python train.py --n_layer=9 --d_model=192 --n_experts=16 --experts_per_token=2 --d_expert=128 --d_shared_expert=128 --activation="swiglu" --moe_layers=[0, 1, 2, 3, 4, 5, 6, 7, 8] --router_score="sigmoid" --normalize_top_k=false --routed_scale=1.0 --balance_loss=0.00465 --balance_bias=false --router_logit_norm=1.0 --router_bias=true --init_std_router=0.00647 --lr_router=0.00105 --vocab_size=15299 --norm="layernorm" --norm_eps=1e-05 --tie_embeddings=true --optimizer="soap_variant" --lr=0.00349 --beta1=0.95 --beta2=0.95 --grad_clip=1.0 --batch_tokens=[32768, 65536, 98304] --seq_len=256 --train_tokens=416100000 --steps=6706 --dataset="wikipedia_en"
Below are experts of layer 5 (counted from 0) of a mixture-of-experts language model. Rows are named router (the router's row for the expert), gate (a neuron's input weights, with its number), up (a neuron's input weights, with its number), down (a neuron's output weights, with its number) and show model dimensions 0-191. Each number is 128 + 32 x the weight over its row's rms, rounded and kept within 0 to 255. Numbers have three digits each.
Before each expert's rows: "comes after" lists some tokens at least twice as common just before its tokens as in all text; "comes before" lists some tokens at least twice as common just after its tokens as in all text. This comes from a sample of Wikipedia text that the model never trained on. Tokens count by the router's weight.

# expert 14
comes after: "\n", ".", "==", " =", " ==", "==="
comes before: "\n", " the", " The", "==", "The", " He"
router:100150112124133132138102138147167140098143094157112131187117102089144191157141154119107119149141097060144101157145135119150097137206037137177093106139168159130040220149192094093103123167101108105162104147083055198115111091123136134120104153107104111110137131160135162074143155106125139099167107105174137139095104138122176102134127120114142143132119089085087097175141168154155164160130203136189153102139184113134126072060152104127152109094149107142092127093127125093128116120144097095110088100149089132131109159203147101145089153138076077134115186131172095122145161112147199116
gate8:115075166136122075157187114163139157148186099176086152157144098104139093110146171131140095151125065083113198099148152092126121105169112156103104141139069146086117081068143126144142094123120152162101074112147118130161094139146126144111140148139122126126106181119120103081110172164159128152109148068094149131153129138092108095097159176113104160119081103107131109121177120160143111112132112114118112142102095059163077160087158160121102123115078224137152125137090179195125110167093110179175169154130136155170153099116066144148132255128148168129170087099140186081143100122129116146
up8:129122104134126133135100133103119112136125162075128166073126075141145128144151131101137130146156185095113144152073095147160116150118135049078127083132120150141116173154135143108123199125158109097166190188098131097131170146113107097155109128137123116152154103202028082214122116109115102029149118168145139178123099124171137138156070019134162103144139092113162171180108173140125122142121126109162125147154134175116165152152064091148161123129140058144132115137129069108150143062135157117077126141166095073124087145114142161105117116170128113092145144098110094160184149136129151164
down8:127180105102110098111149076097086112094107093114115097098070139124117125144164090127067182104144189116176135167109169122039117152087157098174175116124137141099158068107126187119119113125141146087133180121146090094163118116106143098114145158134128119188180144117123143177129101167142109144101144103160115134082135157148113124115115090094159115000160186128122106126091138105129137098133099082154091052124124118142136132156132146156144132167124114117116141172100104112092078170151170166122164118111158145117076106064078152101161099180123077112142159091105111156178107159136109110
gate9:188139093117152127126132093097171133094139111142097140119105134167108145089100085128113104057102083109098161130152113144057083141115171125120144113184122214129166141141157104101135077106087165107126111182167125113163073125120124079039101130199139131126119096163098127090170094128129098142133176127134146151106119085126149155176097118075072106155138142111113143141128119102136185124103130110207092142109139160117077091108168118122125162202193152131111112084126080161127150135107170129138119143068143141099145203098118189159195126135151109149175100139178206110157138164191129143
up9:127136097095163111109174113087151193157147047146126146191179188137083141164071133105095168123154159112119143139143126119142128169149155148145206132167182104152137144127182115127162126126096123120119117153131177135164105082152137105128151064105115143157107111123083180148152081098113148112091137091141122124114111089139102127119111129086062151141142136124175133118132129131122180045158110153074040090130114158063145126132134127122114097134115117128129106135137112197079103102097147126086123196159083162141166189089146078156190165145112187176095118075191132136124086119151055150
down9:182161174118108105110105129100132209135121138080067164087042114138159139129192150122173187181130091153121143139203151113054168081153150162088116122166127126090080187109137083084105126183068151154097085161141099117155135168176115133101130117135181153063140139161115115124124107093064110075099139133129120105144150111102133101147126114157125096175100134157159144152133142133097136120143141184140066094171114082206124132190141128148144134139144114153124147141143127142094118109072145106074070126133091113104128099115102137075150106163164089123183155091140073087152134173117166146
gate10:152097109104110120126109149112108176129063156101102128158137074133100143078145120105081114105150084144083166101066132157117090066171134127157111084157139153101119135099131137098142070152125136161133141177089149122153066201118119166177114142125147178093157152166196147108123143110152069075122151101093095088145147144105112118154088086145128186133126062135042110180172136166094152171163091139099190116115140154189140141146177175159135159103139122170131167158144149137160119142145076126142180144109196118153034122150150189196123123098123079143152140137148107154105104167124110120
up10:110047086129140050129178131116110200142142137122147107098105134156079079142174124141117131208051135137120132120104108173147117108115165127164094118086111168088115138096093139145118151186133119107133145110095072123139119126093092166151137124143148176170175137173215141134087176153101156088124097110132093098100089197161205126119119088158097076082101186152126182175129160141140114126133129116118096134124120055123163119159141114109080147178183098154094172140078116148129144106177117149158192133136101099116152080127142140165132096118162142154122105164080185099137133089111180136
down10:090100130126140141138173106183173135147105133117092215146079179136094120100109155099072138123112134098088124123119164090129164077095157113154127142160141145140101143101110101091123110112165115172132126181133157149158140142173065095069074078089099084058154127163184120159162111111107103104103218177109089100079141103114102117134075074143128165101127107109102114085176094149096148171147106101123155141128165155075120133200119114154159200110161112105185123108093149187137168117093109148143128116167176096097108181138200160142130109173140161095077139132094095102082118099150134111
gate11:084107132136097105116107108055105141129145167152149121110137121127106127128100130132167151123121108105089158094091126165132148135091138111095120123119168111103124129161113135080097080123092117102145185122084148148181088195098111138132097127196150130067148094096050086139113117122172145093129180132147083127137119136114162174140157162197128176100094169123102138138126101138099129130109138121197162163178083090138180105100057080150067124102113100180082128166167111165131135125090143162135129102198086131143138119070204217191167169142096144100151146120116052178116109146178129085
up11:098120102146128140097123147073170128121086157104160150091105127092168086135134109168133186141139100123099106098122174137161158113109113107160135099092151135121176145113171183049117114152130126102119099162117070096092184086057128136085105145178145122082120156124102187155129125136156145140136118161196130121128072179134145107128099154103107175128156076122132135087176132114149149152118150119118146157168203101110144130089096164134056148105098131121080098089181116110168118141106174160131140035060052145138092113110061172080161087138066104143130117134122119089173125152211133103
down11:096119111162129166143107165134128204120119110149137158045111057097177083183154159118152108133117169136136078159144134118172158122136101111152145120105090152119118097152187133060098167130153067129132134153125119083106117154138127152049081129115155093091083150094118156158160180118071131118111129128171064125157096103114145099066070155151054129138114139128144201093122113153154146150125142154101172112134173160158122152073088120147094158134082176105042111130106167128105136126122138142146160123108068166121118167171103126112156118128103117143205121154089223115140133186162128152
gate12:146106082086101138115177134147116081196130173076136117121145135088145113144164100171171116101199111139123128169138111169154147047154093124140090134109144078086132134076188117133105109085106100133138139131107092120099213131105137198145083160173076139132119103162055196131078151116104105142117118138111199153118150158091138150105129161150138089135139131111135152098148125110121112118091075156124114167109147113173225111079125131122139167096062159081132082167132107098142207107114126108083063157158104113118183114134137162126131146110113147129137115117135118119156153116196081049
up12:109175125198129092070099072112108153118129109100140165144142161128160100156095159115107147112106110123109110146136040093050158120076184157124099161120128146127183139096132077112164134149180171131104184122180091106100139122146109132187162122121128121143106115136136085113147145186146178147150190157089147171155096148107173153124098071102139123112115142109122179100074185100165124173118112166146118102121076090097108144124183125126215124153145126146183077111092119122128201133133147112134159063115066113120128173121112178136143084092126192065146109130131180124145117107060159139
down12:130054107109159138133150116144139126108165122204140143071181156057142087146103117156163102141110136143116161200108117124131100099144114111175094128085138097121171179102132118119187085119107137133109176143088057122133135118177143180153141106129107136146144111114088131155187171108058120144165185178089151144126116135076088175137127114185161143134132133114147166072110099122159101130115074081124150146085153099135135148116105131166157133077102075121113110131083152089099191153148134178126106134091103153209193179060146127115106119143105192091145173137135208149126123103120127063
gate13:166105146127123070164081130098116095162067138085131137132110116139106163137128117132110166168068168167182173111155163098124037169179104164124116124175067216137125150090125110115106157159192119134146066197125084096140115148110126129127120118137140167128136136166158149122141142145091099145130050042117122124108138157129136166105114125157132182122123118062112147116097133151149149118083132144174091138098049128109125107102145144128073192167103102101135162116128168080189076097163120133179163184137194156099122086133147109129144119110097116188076120139138083172126138181114115135
up13:056138128147124116117104130165120163125109129194114159148074140133116129113127175121118151103138201136197230116192114090114098133113139169158102109142148143161194212155166148134110089162142117124082158108110135161155120106116140172141076130145105087084096145149193085030132136122144114146094104087142071158108132152147190154126144149114122169145150151127142159131083145146112109183135145108099131103137123141096104110176119067104116170171174145178136117191089104121125134103147126139134079146131168149134144073081192162150153097160145138144146128198140056190151113095157140109
down13:154152093079125158094102146126146056151112170114160135102156133120150136174066108129036126119107164165177107096115088149112066108159143155123032137098155114161205121082148131125111181109136135127105156142085183215167113157169124152155138174135131146144167174129150162095102114131121080101111107130103178113138174103142137149095141093124091162150126103097134150128100114106155129140082093080060059156108150160128195148133126131149088138142126055121155123137114070096206120191114169179155153130074129154112111136160100117161136133083071144140090127093137154145097146094152106125
gate14:082116127149154124109121096208115137108087135122134174110092111097088234208136080080129111091146110107107112118183104124141148126145140130128076142171133123083076118111124151149151108166120154164167161118105176120140143120116142132078121158137108123104067075146124145130112067093142105180125039093135121139184126135140162096083117119181148110099103145145136086108124121140144111132128133132150084095127122086124060123107134139140098130091153094126096099108236138148192128164103136148069090092173092145166085126163102163083158166093127161106087094145115131090104154102197078200
up14:128204130085171115146129138060121073120137081145105112150187159138061149176137135160167161093131155127124141088129140107130124150134129141144119122135058136059145087125109139089110122115197167092110146090192099163114071135173115129087086095149127131090169053183114120133158065117154125169105149096112089147103155083124108089107158109146143104095099135128160152138145166067118096153115188159141133131153083109134073113114176077127099133156149085180137145141158096148091132099095167104100070099147161169155104114084148150126136199154087100147099085170145082164193116134133172192
down14:138112131151172131161124087128132124079108049104160175154094148157121082106156160178104124104090154071138084142128197114183129119122139120136174141137130162125126072090091160177120194146164091144087124179148158121170133151151146148070113143146079151142100149129164137131158094131130111125144132094106148122129185187107152212163155140093109106143145113182095084151087080148133131124144116138106144156211162109111147126187103154130165163133117116127083135090022171151091119092169111142104133110196166089100108096147113095101107093056113124089073086139102116075110084137095160145

# expert 2
comes after: " in", ",", " of", "|", "–", " ("
comes before: ",", " |", ".", ")", "–", "),"
router:137142126093149165123129149138138083129136163131143124125109066132097131130126160103122109114115096091145130117139086091182173144079173154125143110141058118103132039172121118097129157131064120118160083131100144118158183154138105159148170050155102164081121107131181134172157181145144119161125159104101115105107179146160114104167131205063153156110141177115143150099076139087103093172096154169141146128112132135140092166131155133190127127179150117154072133088130125193189066065127053181164114137142179089156121159080134107052112114095122166061104136132138127151146121183102113101
gate8:055169180171140081123144119126153063112122165162111119130160112090115137137132133139169115050130146101120105122169124135178130158154076165145103110132133077058129092158149146174150135130118118115093102140128127118144140159102128118152146107159098131103075108111147195115166126154104076146132051072113177129166151086116147134138107155106131138077049161093122122122111126094158204141153164172097122150122137166207147135159119080156104104141090102130140201133110051162113122191114080113168127075192118137126175149061105093110114117121150130108105105159152163179082158213140122148
up8:140047126152097097080139109120129073129126144150081118112168165088069147126078175171082124151101098126125106103135160111169135149075130097172130102137132095182078129106155147093146117107135136111098045121087118153157121168180111133206142122179127078158076069152171138130166145109095134091121089120106139124148119111146075149191095137058151118113083167077112139118111155088096099109163162172148098125134131151141120136153144126141092121144089206160095108063142085039090138152160088130171100151130106119106142126094169152116082107099187161114092092164155166154159092123076142153
down8:154053099143171095114000120152115181167084158187112144088144120123127168120151100126129109089084150113122122139118203151158119113104091142102157144142144133164203151088169115085111135115148158047120077131196141162160115129178128080173139129094130103098088183119060113089115153089129160126118129154186190078098161121145126139126119116145131139179124166161113068129123112118102122121080109119117104099128124158140090137119150110163166146089175176108152119137165158121132079157135122130133129119117060128033136096150181128129129124168136092133113111105115101113106098139075064125
gate9:114103147087135145116144099183101138144118105134109150128175175085092165104123114143120137109123184112100181144171119053152121123146185128095154126126096076163074073167109140128156144110157120124130131158145176138189163193126116149085108092175124162106077098155080154142143151116165044126125142113136199125164116092149171104142116173081099117113096171091159117193153040102129161145152158072092218137092152127119100112128146157129132112113116067124078064175120127147084098166149156150143145112167180070125118127127127087161174140125173161145107080101165133164089151147141144087
up9:140135136153161103148127136146133106129108154118103128129117064102108147126111143097099148199143148089156194100147050144105166135089160048103185100168143174141170089157147145086101164154121149141075121152166090135199164161100130114159136102100131111120141134137096117151147205179106173128074215187100130174107068123132110083122139088115070097132160160144127153143112127146164131125175160167132126149117142172179140137127093149174136193114055117149172116143169123180074092152159046138144157183118138125080073089153182151154117108113138100155098166111126105134144124119164126102
down9:153182097082101089081132140134140137098132210104138109125081143136129104193131171160126150174160112149124115119112152120126164121126106136142128079095136159170124194099103123117097124099153143176081121148156103065176131149140158087116120137102173053192117094035063120092142109136170078139116115171177111143097128142142172134118121133198140113111145173149146111116133180125126104162173113096108182093112121149086050127168134133129143147126155147096097166158071157139155165136118159114102127143155070157069083159062100113085146136081125069110115181166165047124152129159133140159
gate10:118044135081147130133120078111156111143135064090155120191133090182099089122155147149084154176131071084124163178105089182098110114148138152155124156131083120147073105081099107101098121087145143155126103157093137096151143204141073193209117112117159077127131128198123081156117161126033090105175138095132113141139143138133142154157136130147182136073138141068100156124094154130176096085118181140124127140093163174125146138125167137110131162111145100138133158167173128112111161095149115108166076113151110111142116094077154147117115096206135088102187146111151083108109108174178130123
up10:127056110092130133149089101132166114115111142101151134152129145123086116110150164153101130161132082146119085150117122124164130089123093137096091094127087112134082135109113058135146192088074126180166070104130136107119126152179107166125100087148144090151113092166086072093099118113115120136167110141127163126153123098136120145202153173100156120127161133063115189116122155136149120072130122146143151176104122160107111098151161147126130115076183143082170189141144060167127190150105045102119131107161064121206126099072138105126176084171080077072171182108112101121136143170130180070
down10:121158140073127149120123137138133083150113148130108115118119107098101093072116195126133094095095142153100095076094177134173122104095062112101085114137125127096108148102165095153140168143095132082115138159039099077096160114126150128128089136103126158105126099111040151153118130118168170156159177069122068069103121156123126082111198165090106120195144172096134109152119150102145101141097208118104147175140187164137141151197134153117070109181072126109119076131147102151130091131101107121132115182110170145115149156136142099083104079098092161062082131134142156146158140137099097208
gate11:104126140132156119128157090109201114126141080082128182129132158213155076104128210106084081127152119111075143147109104110148109136110177099101089161117167084077152151058184170089133130125129148103115097128061171169099105102070111176163171141092161160117090072149085088090167120076096149134115142152066105134115138118083103118136132166105127128089121219140089109123070173139194162129115145113130145169130096158134100147053090126150127113077116139162102090142149112125146130085137106170200133099084135127096100131116122150082164149134116141125164098125180099104130149136150160089
up11:118130093102124099088139127097153163135153127114093162159133130089096103125076169069142071187076147174115143106155111078167137129118166074123090128094144107145177133121115154100138106134158194137129129168107178088098120121153142184113152100163157121143097063078093089100166110102122153140171160162105129108144096101147155087130153149073073053088165162115143142159150120114168114154146146139137116135154132112075136140137170104094090140088152122148131114082207196166118112122168145155136159132084071107045130125156141146077150205132115175129124193062158069095122096097130117065
down11:184139082181156156130118121144210078115143167165180208105145156131106074100133135172181131108102068124147205142098119139087106100119130153207189122111079132128148116149133085163125121150061085148147129143056120138097155136138094136112158144173199167143129134126111134139152137083115173155103134153112119137106100091098154099123165161101127187137111134147152131119143086099154131101133147124155111171130115091165106070106116204049160076149113135140117164133162162153071082131151124149096121113117127122106097113174109090129140147098047125144122115058109169067128130135053135121
gate12:079176112069133108135115113150190109175116147127174106102114096151051121110142168115151116085107098100122096081142148115154190149140151144107111126162099129100118072133086095169178130048121123076159145104188137178154129155091155132154128125116086095145072094099156088141205157083148111122125142102171102105086137129149090163097133185131102122177178184107142099173076153097159150138107096161182157139121138134116113085145194125136095122146121173159066109116114080115168134167137173142142101180100124154120125165100140164109113081131111181112075108090162134155068154216100123110
up12:107170072175078133102048142121143077141104130114148133130121183111085102125184103117094116163114095115143130121116108162143161103110131095124128175140116106117149133091187171077091115143113144132065110052135095155145071139157112137144115120245137137176195140158170153123105111114205137125148100135130119148076169133138162134152085122123165170120151084191084210130189116076159132129139160138137184156100131136128148140084122150115132105077134079120148127114150158147112174141132075116094104195110107128094149089129149126046151125079168089103106136178170141107104082151120130093
down12:090163184069132091116189179112092163160086076127145117133132162142110109166165092168194142139090103186145148101103121075167136169127149108213129065142133174168133153102150121102168164127116110105069158217119135097123101146133116098115094175157091109125151086124131148156167082116099083124134132130156126123129075108160184144135118175121090135128062085103152163116160151173078148156118138195158096123170107123135153070166099116155168106063098150035120140146084136124178108138121126129210146137151104119136131112129130126102112159133163181120120168146166100149143140123163187121
gate13:078136134173132130074161102138177092231135206102087150139096115150113153082078083108146089071151143140116158199108149124221160119098163093124169110120118135159121133126130094104122129137137086143117139084115152100123117095070145142162171069132165159102119093093161148125141176099123157135093180139123077157097115138186155122103160137161102085136110133131082125162143101094109126117124135099188138092115157119131185143117180127100161177116121186094206118110200091093149115130111053168124060154103107176124117121151097147134163103126175138125145139120073108124118120183138171090
up13:147118137101076152161111185168127123080136132143182090076131112071158125134148136223066153116122113138141101117187088152116122127171162098115093124094079067092118119134200116143181132120143198113078126124155129196158128161117142110115134139131094110134087094140106152130096121141105152112075174108184168138133079102135116151131154097121151135125144237181121121074139112133086102198122155125092119138166121136110085095143105142129083154112108101164172185112158140109168121168073113127131159119217151121227169118119116125130095150138074131153119102123163132078121161140132086117
down13:138123145090118155150128159074096127171100094130158122114084162152111084060130124112131119179157156129120107105165133212102172154132159118144129105125115145136101147129117100146159127189122112106148079100157150203101125096128145110119098101151136104118161054155079155061155105144178145171097103120175148087147146131094118142093100133097137148168149113113169096087150104169167139122138169164117112139099088123110096139073146129154035193135122058096064149115188179148111119179069113057167115156157114152210195087124102071115143112146135161105145135123164126167107096113161081140
gate14:144147111139113149132130113133080081201182103144146107149113076127072106083132097099131117105135104126113170072155134145182134154143105131141082093121100146117108118162154116159128120094111161160128049124113193086170183112097103121126102085109073130048116108067067122162102160073135150161090132128150120093151145158188111076086160124110106131099092128158169177127087197116166128143183180140153163075161140098155130157189144111121140123136117180083126150100155112139144114081133151189138135162090113135138141138114156040088129141099113110084090148167185157119143116218086134109
up14:165163092152180129119076146200069155126115112152179068082141089136161078127146124089067103160105064085096176074146181148104127130132107116085099127112146130135115136165062064067098136152106141091152098125142090196159106162091153096094159129122132123116148104161099123166109122110142171105133131103142145106090090172127141178090130179078109126101091176147169162137140154169170118108143178090155152113109107155128085114159194100143153148076182148137178123156112078187103117142121112082092192137163119100088144133100141138052130148118106133157060138130086166148162091142120112126
down14:146117175086097147067170190161094127114156164113098185129126151115131134119118142087086146086106147110139109106154169107169142194193104152186150130112110077098126148110148131152117102159120121151175153147069131129083119134181098125154178103127115131132144133175105097152198114163125075148116151129171151114111169152075168124143116107158159139123170065138127163149126090090161069101099121111137128161117167135147184133089091207147063110143122127176117076136121181092127081131126029080140095107128114109168163123135137192181126171194148132133172181128111124153103092081068134156

# expert 1
comes after: ".", " |", ")", " =", "us", ")."
comes before: "-", "\n", "|", "us", " =", " ·"
router:129080163149125139130093105097169153157097124132121153108164126172175129162159137129096126093062141191102161093135183171186199115160130081076100088090141102130146143151154167123119099092109157116102098132112143059149143146154079084110099171205162137066105122082047085150073107130155140190122142166181098145132070115120105195116140172152113135106145142143120184165127076114081066128171156109094127139156136086125154125167051098122075108070099173149130160116111128113112128174148115157093102119185129115146126150141208157159154145161149122151120137121142124149096105156106120098
gate7:051116166093093189150149134117100096150141121152168164171147119122101151148137144154141119123120189132079127083123170099158166110152154131121136136072106079143155183188141138151160043113099112104105090107150132108064143118099089140116101062139100085108084103132072100184100156103147140104145102066120088078177082112129111150120137066081094162087150135127102151172087146130127064155141198157146077165089115116136131185086114131155156096081116146103120148076095165111187171146103115142100134128129161067108114103115129104179172132151173117186090165165115129174115149153134145081
up7:076122166118066142128166091127136141152122096115136132120112074181102150202138090122154097118103116153106110172132147109133119112191129095123112109093128091127189172166159127158175074134091179128153159132132179111053147072108121126108088115102176125099122159104093129201132146093156178098133107068109090070093134140206132138140184072108117194166169121117112130127092112100131045166106155127157116175118067170151153105121198123117115100205103121098102117120084108151207158100131158148088135094088144104135159133092128100192126132133122111157144165148078157152128132098126136149
down7:165170173168134121162126164133071190088138126120138155119096096131168133185099161103127126128115151164118115130106205131113074179148166083106171134131105115149198101097192117100123205137102156072179101162201079148104145118165160117121133127104150130100112144129172133089130131190169100132108122206123118113118169148123139176103126159171131142189127101149167141166070122055113102121113114138141179124138143096097107086134141088140186149128114207101148147178182114156114108127151110097149136138142161112143094148152208146110134128072147151072188167185140150117129145105098076129
gate8:128054102112145072125120071131145090141129121147151125155112145185097125132083126137142120108138200111124102125146180180109172103114165092150092078076099241130121078211101106125115104081133152157092095140169080101093079120067142125124105198125141181118074128134072128155096160152181120129097151115135060138112133144116166098104152185165120107119111135087122148149110165123062125131167139164092130129124109095122065100108061148138101162116116110141128123104106137155086107132119136110133087074149159109075135071169146163133154106217171116164083102142125159140107110087128143105
up8:161113160127144130117113104191066090100105120135129156172103152127135124131142114116084100168111101175124093110123090165144160131158094121133159089187168068128112137084145143073070061108101096123114128133129063100073143106166050132147153144103149053134139209108148120128146179156151093096106175118085195060118093118093123135130126078103144116133183158100085144114155153125117130090108089126140098188105141186150194133174144126179158117197100134104111103146168150161129178105191179116150164119118120111163180138162154099156148109110053141082170107164154115142110115110148097128
down8:090128130143078109135070083115119109125076082174076127186110130196154088103061094159192133104175222102143126105170137079155116130125115088147103123158135148111215105124119140099162165138160116090141092086129041144118147175132166107160112150156117103146077163134129165174092111111122120095065164123105150130095170109136174174101147100176107095144138143121079142138143149125103163100125136113178126119070150160120083054168152067137117112119126130147102139152116055126152164122122118140101142093072107088091125113096125082097182128136116109113082113110105206111167097139110150108
gate9:086091151118133135132165136175148127145087172122116197173190089136141097070145154148118132143100116134150132096117117149174111077154067122077128085113104120157146133168169086097110139124148151163143097082114142095188143146135148179112134152137178135081086108196133145159139134101115100120135182087198109120171147073157129172154122158140151095104188120139110153208139117106103082150199120136136102090138109142166118155067116098113076154107089172128111156107124113145132148190113069114134144141168154157105179147187142161136103126184202122175101107089101096149097154143195184068
up9:083198155164137147076095130085136119133154109132165072143138138137115208143127136107143123089132147121152170183133149130075131150133104095126109148117116146068055099143103144124190144139128077078123177145116081125094092120130098079152190138105075102132133144099172094109066125061180095115097080174107141097113123208095125090150127075139173140128055159154178140122143162143129142096156088108118124105105111127109142081110152137160166147162099156154153133100126169099104100053096169189124105135082120086106127118119135102139154177108056083126157155147148155176124093165063094097
down9:150131113165143139117081148057130080119097113103101122123162144095124159118130138155121098090160153158161146124156115143108117183074162122129125101130187096112094075149154120152166125116139136131103156134114101083203099094083124109119124199131089159129152182115119111129091125155107135142108139109145135087127139135068104154178100147107184105125120136131108157105132126113084144087084101108114152005141088088147121110074084160133126163139164136173138104226129203167101120136152133210196122127143144136135114138164144135083160120157132112148091106061141137174121127178095157010
gate10:133120157114163200103132120148117115139110151141147090144156100116092098142168154132135138181148180101105130103123114139089127115124097118106166087106131081146091169160147141099149174100097138131075065111063136127188086163156107123076120132162130151131098124177084091162160151042177125155141189147143114166149082132099124152083116109170128134078106163154118131151164134165179157126071139088023095145109147107136115123086083098105081162129153168102079100142183095083128080187068087138146152144179123168110120084163151131145114089125179106174114168084142097136122108115077176072
up10:130100115129175152122111152126129113146091152105103110129154120115110145132093131171125142171155115138142099098155142120110100124061127106135156093100081195137179069120128137071073118141133117115039177107173052173126171051103101170144131107133135123052120125114201172151176142125123100164121081186128131134085155102106154086121134176094123152161075137102152114109129053105145133161132094107155112113091137149124093146187169149129176066163131134215163177148080117134102117040151183132144112158127154110166110170129056134129113159083134137131096092114127133079159151115127150092
down10:148160164167163161080137124181105101128121074127097114109123136103166108178147115107150099100118054139147143151054163106113165188164188110125158099111085164169156121173091151122163104159131106160062095085159156145098109144116144049126158111141187084093097077069139075130125137137181111056111114161126124148111103107142110171116130178117073172107132130161184156160157124093150098112114090093118094079094116145145161165116128141162124079097140157122146136150156122128114049148139022137094067137158123096102123121163145145102152163098125141135181162122195156137153148118138081107
gate11:135095151096102115112129131088215157125115088114168166102104104101172055150139129127168093168085120196076187176161134142139148132145125114130117107111167145054120130152090127117145096147074142124078103169184159079114136157092144044142080157124074122046104139142125112072187136143137143115120125186229164151141132158148161128133094139155099165130141137193122135125173126144151108159154127118158145136151136158129133136116115072133132160169117139100080081131098118127146135121141072111140117103117103121080135171074151155078115111115160161220194132125126106108126141199109150091
up11:088122146138135137128152128138159136087122168142111088116130146124083130123161081139130092137126144099147118119150092097114150153134131160125123149168087149120169103112122121173162105114155104204113121129162123137057104086111149169118134179048157133177139127088154200165117148198090121086134066143040086117076152055111101149166125078165148104186114112140188119122059118073128125122120206123166107072091073146096118129104130180157125135166124142123165187156134103129137189141110159114129097117071114133120129181092063097182099115125153156106076083152128121190114083097166120124
down11:117088105145126174146120165113103116099127168124133141151110106124159102077171062085148082148151112174147161076111088073165141111141113127118116064104137145086218157135132161111149155114126120196159101136089151114103162104140112036092160151155102094085127095093202143102122132122112116119060129133128144114158102102125089128126091079137108135097154117138197144142148155110211155162104139089161172108166091111136189121125125117147118156059129130156138133173167109163139117143201172114101178079131146174107082143141122056062187118087134123085152105115168142137073126075142143111
gate12:120139153099141154167154103102157094164117109102111140117169165097119124094144129122126087172117141160071061119131196198139168092144118119120112083139092155086165125120117151105064106090067113097128101120097129131138166143162105171130161151140109098058113112112162122094125133126165098180058167149163151176100109157132124106126137125111084159075146166109096208151108133098099097078129092133138163091121072148132138131063109077106048172158071215135113112122196139136108156181144129130089161175126075133046135152140174133137101099090073143160163127130126167156149105097107125138
up12:081162148144156134081130073147166137124102069153106117160146121104090145185094167086096099149154128137120123147086169119094107133147072190135130113161098105134109090117170114140089151106179090142149121104105112111122159168169133100101132108119149088079090116149127122123071168171111101135176087099150159190104090172162151085094153184131150166118048150105079119108171113136123125152117061124178117145173080086160087133133155156119107169216103171091089149155161141090129111129146173097070174168172095118141133101108130142160135223139159128188179131104131098071141083139122165132
down12:159084144158158123078071143181090109099126160147132111177067099122142174148122139127140132120125121160138159165119196092159125146129076118159152098108129155149134101144136081144104173131169117117127116202103123099147143119180098162184087104070121078123145089123116113135184096114144136176121128088101084109120103135093110142135159199153173179231170101091144127173140088150123127178104057167165121155162153073140121145085138076117113109057109140113089142117134181118136042104122069094143194112144167119146122156102065097146139147134097095116169120077167124115130085119114090146
gate13:145128138108134142136107109152150119060062132139068166149129083181111093126165104134110143116079168159160171089138154141133209181103155086085071081116122128156134089189125161091102125111112181135079131204139111138087125110092162137138136144186121159132066110082094105157158142132096071132176135103145096065135072122170092154130117167123125122105144138109036128159104111119159157141102149077132131141163148111092170118108109123094106066040090177178115139102150109102105089164157087152151121100113100146117041126140174114157125099163104119134161146129130110114119111196118154089
up13:170121115069109192158166089153079109117096118123091154114103159212138114109192195123111110083137108148128172125094141116082202123090175141119070178157068100161136080168149137081128154142082113093113108155128108150062171095103138139158152138145121135160092146114081136193142117072104113174151146131092124138098092150155141056144101128091150101127104108058094177116113139169125123132113195123123168148155126117160146114178153128097132074085107148178141087092145131141081132188112154064122142120061131153130124085127121094154155115102139092125107122148164159161099073118057142110
down13:133116120081154153102179184103181225147171136119168126106125156119104165130092142090179136122153119115111113185039121093092112087054128110152187117105125070131133148073153116197145152091100135131197146149135124067146068132172135115161085163090151145168153156099184139177117149110154130075080148137102116110135108148103113124099138110137151120144122148112154114159190030111092081108102113117105080144134162129133115131183137105170067176142121177157126107115124189097153094117101085125092190110174163135127136200115133163138113148115095143092125131134120086113165132097123127143